config.yaml
routed_scale: 1.0
init_std_router: 0.0248
n_head: 2
rope_fraction: 1.0
attn_scale: 0.125
batch_tokens: 65536
seq_len: 1024
doc_mask: true
Below are experts of layer 6 (counted from 0) of a mixture-of-experts language model. Rows are named router (the router's row for the expert), gate (a neuron's input weights, with its number), up (a neuron's input weights, with its number) and show model dimensions 0-159. Each number is 500 + 50 x the weight over its row's rms, rounded and kept within 0 to 999. Numbers have three digits each.
Before each expert's rows: "comes after" lists some tokens at least twice as common just before its tokens as in all text. This comes from a sample of Wikipedia text that the model never trained on. Tokens count by the router's weight.

# expert 117
comes after: ".", "-", " (", ":", " \"", " of"
router:474488520477540542464457505583533461588511477552554569452465469501447457433524555433522461531568472558453624471577443428452557565545464497508486541555456486485559411568429519546486476446561550560486520414508551571527502603474572481517512518493509408557456568525508464439541517538516547529473522539473496526575427461494459453512424619513490575462623553549415446459533448470453487496493544426419428572503493466390467584537529517524417442527505511447589400516507546454508459483530506
gate0:477438536476542406467536532555475577443488427548475536562512447389536491393441493554464506465526535459508532487516572551495460413514454535481618489486511488439539505499439456601531481438557439510571413465457517499488496458569479500405515458496491516385467423432475439541514530465415432503536625474432536616459502505460624481559481598510514595503519543548476480503587534453545432547535560458480461550538524417519469507532516496486527475461427446496495496489559496459518568528402433
up0:502462520456508478419560542471501492493594493429480485552554487534417473394511544507440567456509453518480537437557482567486483469543505461491552549413509375456458545536482497523468625418514489447536454518549503436484479492546454487433562416444385545493489467466524489587503491522433464523508667482393472560478505532481473573564506509538541592533493559608486427484520521464561510518588524440466402574509526466515491499575524467483529542498427359530502495476521534515526553509400479
gate1:482540494505529468402527521624627526484533556632518518547464532545582524469585422454519459600543427594429533505521561435483542486459577444509457478482404423547533504483541469455410526376478523552572471500492426504538495498536483538551495533611471467540494493545446519530600443515564542511530475517525548579505465504458503499445464536522501485505484628475516435442565491441484518448480506564468488503558543455523529437376563474549550440562467494504438542512454536424531536445476485
up1:523557538549501477425528494595571498517487529571515541548472491571568491423620522478534474537459458554423532496526569446445536515515552476473413516520488475479520540506559512516433547425497560535521452558433456498463487437505475524547490528662485505598474518606449535524539448452557530551455501448527495539578433496485455492460576501510555503510528674392525459473549505502402657431441499562487540482506533478506477442413545520490577452482551492508443550509505551485536551412486503
gate2:515476484496504442593424486603500513493521528528385514391486480439384526472470448464546493581525518397492516410480494462431536464543410487479440506572532538531453466584501520621534562494586530505521582515457540487461574519401560507477500456522473557467411534427473527538515546466453563537505514470549514511437414521411564390425543553488491494463497520518478457566572511468513478534470508481543405526545500389559500457527402411482538584430518448512471533507549433459567516514500481
up2:536520475479470452517465503582507500546522542479351524382491460454425500470506439416537499565547528427492534501523438427476549484540424518438418502530477478511487515499510598613523512457523603500507681511537503531459518560407528507509540439528514531478416585397487452572593504513473559499513548474507470508453438512417582468497530504489499542539513512567475560574575536503522481468501561566548413521524524460533441462531408436569607563486527519514465485415521475479589491511538501
gate3:422514512447525493533497553590457558537528528553514573554544446495519485471459415585515512531517510480484468457546510581433556524468463476540493545510575542485547433478417492540571551545561429575422579565453491471457444513481474530463471469579462538489499443597538599474588600562541508470578463503458544533557489590547508438420438531520520384562445457473510405502521491513523438445504441563484426501482484465561577444488498439516466385438457530502516479493508473453585513485491660
up3:475565531489555538584561563497527463587466583535486589567588413573352486496530523570496490403529448533495491472518493505408544593472466462559431546485515520623510486465565487583539508435533497476449551525523466490524457526478471580444517488522523513485512514583517628475510507457485618485484447541474450450512449544540452500451476535514584448544446521478587458421479560547591570453455459484513497504527492478553536478465466427520550427497448546547542566492583542588523523470548596
gate4:408480572392505478500474496506523539527476524498469518495568541457495498485522506535562530551489542431537430514462553523500571478438418447501549591471521509545537504557451327553541468507475393543472475529617511454518492560504508507486545443468462491514406535535564561504446520495383489513540574527481513504479508523464454508417510526676507560518355594568467494478585485566510513490486520445508459516476525464475508492466452467432552470498435393535575568465553510482596520506472408
up4:407492571459523468445465486501556513483510488492402612463533484500478480558511508497565489543473590418548427543487530548491556540457381401528556608415514518491555541539465407469571480530480456527525473571634611517516456572478477486518539435522496533515436497564543614533467535452425492515571572459468439500506524527412474548465485531576548585528426583510500555409607564539526522501516520455572439530447499468500536495504426477464587509496462486515504498551503443510600485496495448
gate5:395482508552544565438475468518464492590498458514520456477540484450493516442486471430509410465529500446411536392497502412521525496529480500473466513500451478452473465519421529576485480566566474611438504525514570475504494500546467474465513535416464468573504438534476576481499474520524605549463632491579496506478575581588449521462452470536491618599445504504467490497406514504494429470454417517436466525487420443500532465485539481495469429531405396484640573526528552429497447487452429
up5:464524545597507539410473455506434459561525404528490511485496476462461491384583442410508449455525572497454493419552523437550532483520460541403452638503512486504469475530414555533478514572464457673477524539500536481488484492549486479476507445424522482570483437516509605477552460503544592558433584477563475512519602550547480529431475455496474600622443553514430481506428532511530476480482477537471504551467415503522481480454518484461490519552505366503575564484520530465509466484452488
gate6:459473510614493519444504553450445476567470486525503504459542452375535575468485574569560627496480562455599496466409493547461545514458480545540515506547412553491582473505472387483500519448520542573508493515477512423434493539538460490472473475515526556409507548602414542462510571416449606437475453527550473462539526527454563474417417551615514519539492538463508454528537441478544494403536572560493467571479515489567481504437441459493564457468537405432444495521540473510505551540490435
up6:436467521565523566523462516461394455621414474491540515482487499539472552431524650540501614527491504464525480540449555553430477563534526550546479494535490507545560542490551531617484473477542565506489500497465560472558517497509509491442627468469492496545555564567394530502446546472461573481444448525537501453547430465567443459420530567603477433553567526510558505549530457504558620446492523574418453537479487526508410519475473526519537482456554427439464486474486568565420492471554436
gate7:551500519491532519477479624535499503514418527526543579434464500525435457392486548489489506439525496459414445448492528513458444472477508475588411496574504549490474564567454518449560546528457541503469537518420490447426513418538496458441486416469424546502420472497544422471483571462463473471454505537424525543568674427509474519466484518492462517538499543402465336507485495544428494495482472436551487481390541496529516414454550569557492499483525561517405469451514493465582507496466395
up7:510486428463529500608595467543559480511458526513509353470581540437509540542410445544488458411540418481467461491477443487465469464387519538384491453496472488452468517542514391590445531522481444539496423483537490491595506523519488484434432529495425504446504528475551498497543513548466618496525487610567425556503495538493525460541447523513477573548401450510544520445442519469586461542479475493532513484500501464489557508475537437561507506519331488536618593535511554503448489543513527
gate8:413488441451538519371497441415520454494471466463450469578573484515565521438479538459546476591565415546513530529546527445518520555449480507548402462402500471555576539489478447476532559399539451495439487518480516514412482504499500557506498538544425521585509495542553652451392496492485524534535484523461483458524441529544453447471499447539593568502489537490481462461457600401392392459548604472435509461502528489458553465442503552538466451544522529516442509418528534456544494496419520
up8:484508473450546492395509410490509421474533410459463452554507491565510499441496522512602517538534494531509491560565519449449589513465477461541489580415502444561537501517478470448459588472487409539375458519489532470393428535540455575493490530493479562621490458570560682452500504466481546515529463462481443514559462492498400456456586458504562498536498630542492526481480604414424437466588610474475517481513476476523493505509451522461584510530518484528497518445518492516495500575507519
gate9:523490509545451519441473514489475487510464577637516474408513503483519521463459614462533478528461562412509575466463461594499484449489510547470434434565548501605570491519468488519565475493537550494513504530396506501435596513492504534512432525454483568527554467494531552500505490443520531536452438569477535478441531470447537484373505458551557490482421518520552489484528478479475576352592468453478567523528562479547573492632479518400576527441575435493419480500503364474508544436481533
up9:471526542519466527458480504468506505536442511581491520450536470469544507424571625444496468512482488420480555553466454506568520418495527517490499415546437556606558411424378507595546420497569507490549537571515487577517520555399511535461461572467524482548614482491474534541576463535495496470534508596553560481415527437487493535545515442497588570495532565578478542462497462424460547368527495493451561519584594514478502550564520565524479536499549494444427494423494484539520444426456540
gate10:526530455548495536566504538453450492562614497512473454542533464462371632446491504468530488438453503493479463455472546432456425529487410497552538492445483464525469515463529467554494573378412485459453441539575559488536519498546446525475467548424526530431478463461472508517481486601452458448517634495484543548456494611544578549484466578518506490547398489518584482481411463540579503513457456447518465508543320465445511454502476536498484480620479448492544528511442518531481459497545494
up10:475528435629489524477496543462493575499628480446512477570575480519447521461594516492516505534424448498494495541396512478470357525454515538439524562504461497476461528450524521447506559411370530533563468515556623501525490473530456510562509479447459534527494409514501538513426474601471519450484581529472537508496520561512494502558425509512463477507419476472552485464412419480594482478547398465550505523514446477470484477546471517404462400608507437507502458570419450551502394494499543
gate11:480504451544505527477504444453550538539479569481465568406464488549457554514488569578509423485537493531379614472553463552525427492509584447559486513484434498462520510469537484507583472542522570505468524491396538462531501387466536465493435539499426540488502525462572485500489432504435524479504537568539479502400536507538519505459464484512527480459624482555529386552417495519470551392455418458550555530431536419583393451522537445577523519406493444517450520480408441434535545472414535
up11:513557493561552537542481432397509446522507546494465571440523459503452514548485590512405546465415394575504476469511425541496478475486529468508583508445491443526478537436510518489540479554507533543459544468489550559565608511473514461506542535465517466472505494495516471536561401592442602485460501609536495475448549545604473617576488441565390579565439532497496454449469584530488446557439402425529518570488465565482508443444571495541488525448409436490536513491427515458471521520501401
gate12:556540497474488436490434475505502497460527490497465619504491485456473391470503539484505627487472499488544565475454518527489535475562414489533536447481535460527406511482402569575619452505560581598368511497429496569484489471492477444553622420427478508398443501476492431498518519532469410489548505445570519546463457512448598563532452496547541456528604520485488457508504518502508429416472535506462466578454465499501427480408473530533449550515530466458526423551526442541408480453516588
up12:570605480394502474410536477597452569498560514535447485551528511536543485497431621551533539536553404461510522472515532520510519519462502535551504413449470462538471445439461486620592496494570457594449422505455504595546479554476513451533554540502422476454426480555495472458440489579472466465597396571558537514526444507453577476506434456511456436510497509443526498465496484460503509405517474470461482528520560456460443514412497510529455573515342507445513435529540437499454544500532570
gate13:474462565478428577379462553468463451499476523454607555520464573559472517500555474485482530494471436482527511499504407560397480475592455475499434492497507528488548485505494484594582504587495549518519478487453552588576540552478552482478539502382471455523502595451460472406558465486450376514528437486485542519477497429542528466598394591512498562467598517555457435461411449446463466542527525403419442539474471569478473485485530462545504474454531460506507453542428536510486563402457529
up13:568491523472515484419504378509536398500482465545534531575534561503460463423629508520557529478555432484445500502554426518476528492467550478528495557421541474576488481506514455582440556541488507520522435498451479503590481607534500514483519586487428521480379508549564558506557443541464573509550501556530482448520473465488415553588433513497517535481520570437503432351450491529499605489471567452505517538471442471447484444507411526529487478498435413505625505507515544580419536440482445
gate14:575541487462573542429421522495481501516497558671504406459567565486465557454534532497488521571531397548455508436430496512476357513486489577567569398457534500592560533528516469585447502371484498529528482502493528467468589552535483530525434570561444503454384503574486502459470456485474591481477500526453442447592507532505496550477458505562498486469562491528473516441548496411435506471478452547471476454525492548512560462464486475426451420520470521533357461506490485462525469508514552
up14:506538562468548560431521558493493492489484598629521575547587440493455444478572591545553523440440476461563529468502537441434420504539534515545494485506479554553463505575477457477428624449446457540430464537440594467407568508588456488472471514559511546479388467637499473493522480473500487472499525449511551524563493501388467557485492440541447564522544589516485477487550448441444520438616498481496558554511497486569539459488412467497472492535504527519511473506464458444530514608451594
gate15:457518403498467415469651463491565535502513558442554514464495486386499520609509444438436462576563454427427492479434400458491492519473510531429588533474514504438444468546489450493460546455456485453543465458558546484574495537508500472429453540516481499507457543410443498462486445521424518451498393599535561482526495519540493423546456468485482524474439509456463477534515498478512333469449412534450450532429538433464553503486484490468392465525455426484572592574512534500576477539521501
up15:511515464474442467400586543503532573524570639468548549510492594520429555511581549528361536534573408469399518578471434530462499581539509504435524519440513455415443485540508550480522522429518536543534515486476488531546448483537439461471545507507458475458535561431499438473507466564418514522453432587536528489544545463512519516506477490485479444518420528428490407578505615505494501437504447561409535527395495443525551462515525512490406489548401538477463617522454480550546474477491522
gate16:448492499495450511400541442330471529522408604541489583481511568521495517530447582547448530510483465536498527377457487601544481561501544534558475470425535502454574510450539470516478611457491572522461478447442503491501568468451450506518405421529543545554465446584466523549448454540485555522415487464450488499477506521487519550482456446564566483499574482511532402569501470522489590470540466529466425522410532490470533431440494538521507468476583416453473488508493391480545609449446545
up16:493493517569482411434539428379478466501420562476449571473499607531437522455533536497520547409532370452505477386534473516568496584552548491543516608422510457484550442476464498560467554453536558506497429449482545487477505504421514540490482390549581530554509527504490476526482460498480545442490551451458506435459497446584447591571430421547541544477593552434450450515446499527519616513557488479523444554478480462478447461443518548527459462536567464466522561494552508564543586441453514
gate17:456409502500513469482492434439492561517554463519529563538373500494585581479501496440507466505515477625507475464455537490542556509520485536557526532466488380543450530545507542441471462383476534504434575474459525519451466490519471428467566470465464538579476488495453566521365545509444499487467530556422547605570559633518469492476502420573525592491547459441470559536484491447364446509498458487479536573436481452488535444557524499424435461537487518466442517504364538441504455508506513
up17:489522453522471516453478476527465493547481501465478523446434443573531521498485577415540476457516427589489495500485499500553524470550518466605487538467459411482414549522444526490484557478486526465465586466416568484471472566521494398496600423418453508622512503492465531496391673473442528443480574579473565508526546567502446532437546405579539628526438573488505488510490503508415558499473488467478610510466508504481490441543511569510552424522431488472505526499414620522501472507488483
gate18:503547544517586546427501488577514471531530565497566443422519633461476512402610448469504504519509421460531433511476415521478562485479428492482566484541546421608496510461488480537401520431443584555549420448502586476497412567510482469497524528428375485487414521456526555485510491482412525510523522439511649510528535548532429541484465511556536424452563598465513447439464544501520476462499406456566483571526440491490515465457487492476483502447495369510486482570463510507481491479472514
up18:501571482546540580426435484551456435600461577563557450450505574466604494445542510407460498547496470500486481510490484512500506539501536438494571464517482443606546474456485536466483512430542648570527500453497625512483443547542492540554442561402401434527424594449498480434492505498441515440455508514519570527564466517493500529393485495548506472487641573509515471450477538554441446472489415416485441594582561480472536475468498439470495571483514456465531461523437476447503482487459486
gate19:449441487423482566352471544443564524499467562428525538459459571537484501440523544402505393547517488497432530456481512522518589554523530548644516506513508460559484509445556511547497580416540492612515427431411470541496511521460484492509584449529424536520429485517512452526441485611466552510473517523529452521630532511512579567480503541521523494512518557583537412521511430468562496493516534488411455556469482470494462461532466505532610458486517376480509470492484506462483429442487397
up19:455400535416512536449447530548492484572547505527532511522411568565521560426494594494584509529491449481489510448513501523510600504529499511643541507541485502551447516476539543522552552470672525627439501465403516474511491517465509498465528385556374553591451494548475562511497547482500511491473495560556539483636508474483527519444469461525426422542481564474481442546532504465426563465422553426441504518486554410581486457516503527507551456482466499486481477454460478484594474562503487
gate20:557484528459458502528515525501511508443505590381439526505416481564484564541546575478528518508449619522484505487534488551484522539584499504625524463478458506502396528486450551516537512529519636505540519491395500492495534400556503450511550413428463513457449472468522409513528557569534431485536554436468549492503443509503570530504484527483433487559599527454449392547460462581474523435473398504439482446437420487540476483517475515491505474472524464478455393507431329461457459444485472
up20:547552500491508451542482426471471466439547558439461470508498389498525550527548586462487537485462506531482481541511458518499516535490498417547557498483444482576423532434440575633470523594574601425585478498540538572551488534481539520516535489438458445449455496479518473468553531562484545554569558510502504458518408487575549538566461470510438629542465564393488464450513489522501564533438417473450434563520424498488578476407526452480441410450451529437536445520468453533477470440468368
gate21:551492510398515499508582491492566548542464563497408459495515454422451615478516443464566474470573482442563536381540456455396549437411504503545454485567487502583512484518532434470464502517510549517522468531435445502472491576508504502509458620550477534489438498569488634552437474479453550488423427476548562624482540505527523467469494463526478500540559466543535456440521473441515463429480425557578519532456495448597535472449488469381562422496513490550530550490529533473558415591459520
up21:516575478444489511523629523458512509515464579539477486459494389419438594494516456465569427478553445476561479452537504482440526382400486516430439450559440522596545496460461477517452495533501569497592505506487503478442521607484558452540487603563513461514401571491480546565472580542507563503435466550497544554559502516542476459521457387505468547526543566580481506480488421438533445561458441618572537538463535502437443489390504471454518467490525485508528533492520549491548421556475546
gate22:571514452542467496491495456534429517495487391570448459412503553443537539498571449385520452613456492512549626377414486526507461540523419518487470496542544446437538471573508474481546524434507570524571447660486409521489575537552453478488480532471520510472519517428407518613505519542499509575473554487475552511409416538498572483535565465473505510510616464524476440426561516406476529508436483505534509447487529495584501477516497514468496452456578533460531501519524475510475511385476486
up22:551537460436450505524621420562579420530513501491432430444486510402508496477569502468566432530482417519587563459452473507509430439478469541506463456502514499419472471480459445498558461456507583574485451494509453502509504490441532478467571554535460410542542519446616466508500470495523452572442641448470517527433419458503514470569473442518518573490548488497412443453555464530363446447508409539450533404442511512501489515473420498574432410459494557459519489482511569557472444529477547
gate23:539440534537510401494448558502519348464450502525519559422450383558451509533481446497503472495487562598502501499465516512470498507549526588495537531522467461473468504566526565407523447472478598425524586521453483518461534396516501519490391563609525507507526512472512463525557413400548402462505529418489523508462446469470503486532562548493546502458602467432490495537513509504408460537566521434495554470467429416492473469547477484462527441487667544490430542559497549401491478469470474
up23:476571509497489505520543473552535497537469446529486368564544462456576530490431492506563441429613371481463546526513469420527476513443567620399538496445459472565490478468497486522510518551564474527513460510480450526519482530433519505517400589530500458506547542505488491471494451521528525435443480569580545484517438469468474448557495474445598495513491438416566473483494473508489519533549419511419625445551546455475563540490513438494453474418440539490653559472527585472365552507509531
gate24:505466631525458469492424543621483483520478523540445554457464485590459595478548555492539486478467503619386545417562475537405543477542483435624434525512406512568475481530518566474524461532510495461496532558453514514559508398516526403519482532500419519490449546525482483465590470474521421388481517516502521516515526519489535533523474516463506505527642582427477500511469573583378549435430551479467476553468468503546463428582526481605526426510540553478484486467487488499516469506513528
up24:498545585481429556580459433556581534471534466556450577475506495441513535484485562504442539521492496572461451491553454460423600538437509465559520537549531482519479385475512536508466434544455511445474482508512561541645497435496521420531439494507500453444470484564567520475590474547515539470467518550532471508483457490459474556579344525464472583452497587439504561467569507558454512529415580502440392576489404476452563475475512524581457469539470603463489514459505503419451459546445457
gate25:523430511408408488442375449467429463479479434474436569529489529483402521418474472543460481572581512585441443500440430540505507540563497518496499627425520472525537497510470534605492520460491508565476402575526480464565553488504498475408525426550564520452398487533462591494464471504459467477626598521468452495428461569518453449509457533521531483520538383531424468464477443525461438424475480451507390437477519459465474429577505496502455487547472474512547504469490572511439536478495512
up25:573405583475463501421448429464501390446564450469442544521514522517384467408552484497480440559451507526447481423462445524461465526503478484509525631466545451542501572516488559550521543381499468541476379513526471429566530470503463519460511475517495513490432517562496537485441479462478476512572663469454448498455424498509446523526476520486564458491592574588471442439503460556537458492443468495527415431473496450451440472553425531456451450540579463531502494490526582524434594468516467
gate26:515549579541442458499466429417567566471620561454477558505519436583446533511567482484517440398507424536535447499454535541559576529477527496565403545527496517473516481547556416523557526463603478571394583551494479505508486547516483465479555499551457578503512581528453568497442485521487529490524475452527533421454565646491513473445488347599475416522556574573492491562522457529480503472440502479516442525422532512499476467410447425477536446519557504502446539488486431528536538493475523
up26:532493511495526450516476470484501322532457521475475491533474462538406560508501502509514519441557442604523452414520496474532596493510497429635542522480467612503494492541539502526431504501609561412424505421526603477497499567578502519499495406593429566471434522483366567476447521461503509376432469461516492499413545536499448516474536527534503475493517551522471544552494566490427437466516580427484439478580483469538439482448495541564509548514420531509491564507560534543487449526487449
gate27:550441495392493530557600525470567525501444531552432485486544458429526589429528476455482522548510464564552568427532478525395513492496480528600409507529563467401432522549517465510480557485494475476477470608392443526506514477517475477424449572547524538485486445562514484555518458527506535457471433480473490576542516487458633484507526505540531426509556470366606490464551422454454550413518491623507543511480510477552566483466456502434490425573484511498516433549525395550513454521518570
up27:592501550418445498545611536460559494488452480532438479426468463445575499469528534446528496468537372519499548474487466483440479413488500555512409481573458545426447548452515534616412594451568509473482431562522513544505436537480486477492551573535474478539486498521500439541466528528508590512456472531517509495530611467460540467560453416483498528504554556404581504475503460439488509432557482683504504498478515513477431533514531499509423467501429570447509472507525430578493427586493610
gate28:541536480524538479447554473446543408552473535556473426493580484506508526450612447429494388487462587522489533416492553531466466454411464577459511533570552482541603537502507488515501497561511587525515481536518556395513527478551439483506489482509530529380449559603486617541505497462493569533471488452591494519526517557505523593485513499530550550489524498488494450423442429449441501534422404479544504509406426404537468462451504468534479549566514456436514583510473484424501381430432462
up28:614518506504470419521580494472567432474511527542456456586557521506432569497605475434523510422471552504523506484569420569472560499473413558479535597499524431548575523483496521486533462519513570435577500525548564464467505523548452503507483395508597548472500611477484598536596461433471567515440474567508494568506554514518560623486508459529531588551509494385563503408510482520536528521474555467534486512402463523535507506426471492512539543563535457504506610467486481523539369487508487
gate29:445507434479620474421558483393461531578523611514551430497521528522613520510564491489493495494509440459476559465516579569484364491418527553583465464497516419521514489578487494415487482393548597454614550506547482457389515554518461495500533552458432529569526518553487552487514499519448550464486501472401528478558594525519478486484540530495510451543518446575503510452475521385467403550510423456460507490473442467458521479508558462451571459504565475532563465421474417484519555485472503
up29:437494473481613502441599516479490534576553567543560466558539566503598435474596520592531509490483370396459546551532545578537486482469602562490474465528514530541482470511469505534487575413539530392548502481545518418436504586501448498534570477550384554603477526566536503548494548516470553477483527492479529420467596494446384549495564474465498430540498528566519505411480504429499468477517436517470532529506492455490446458489488447475566488499461509578560537457532431497496545540434587
gate30:477523404472449413426538494576394537455491511489427533468496575524505498563390527464484571532479452526475485483588418589410465514473450507536498513494577513509527447469424553493481586585568472417522476455500528548503520510584446544484470573468488585431490417589493485477558493462443509457517519533504572487501487513427557550555412561543533554513477582504462504482435525450472488490520561478384415580495419511431541469537566528626541470470539419491461446483427497588544555468501526
up30:483510456448425485487612480507489587492501514414474584480560588509449450544433575393501585507463381444439456487591493521421549557511518445536470510526543520522483485502397497483495618485508488503401558418504507485545509529535454478471523505475474565533550439608493489464471542534370534512461462525541577556522554529497514568502471550508516466484529583524463493450366514520437448469520565463457418561518425527473534490554514499591463499513520402464412484453404474557568503536490539
gate31:546533545359524497557508483515467524506541574478537637453468437415467497489570547468556530498463563459550541542457522538493576524517538530632521598505550462560523514565441523509453526402477464534508494522439447511493495530433542513512621530564503457474480540570574574481492488484521508461488450453358498470473481455557486520466514451518536400491528572474446467479524565471430509470439487582528509575433527568531466452473456476391413423398552475543486474488569434469549537556561451
up31:567420540348541451516462469467433495569468510521578579500448461458469507498478514474510433471521556540485579540488538495524492528498536510615580508529490423529565501614421477528476471441512514503466523532413425548502455518489569476456500577471534416461506568485513548413438446470480440518445450489431475537542341429560522491491516505470556440516503497513509484548521626480343478539474420574445512521476475566476433493452492425481434443426430532516503489527531551442496450456540541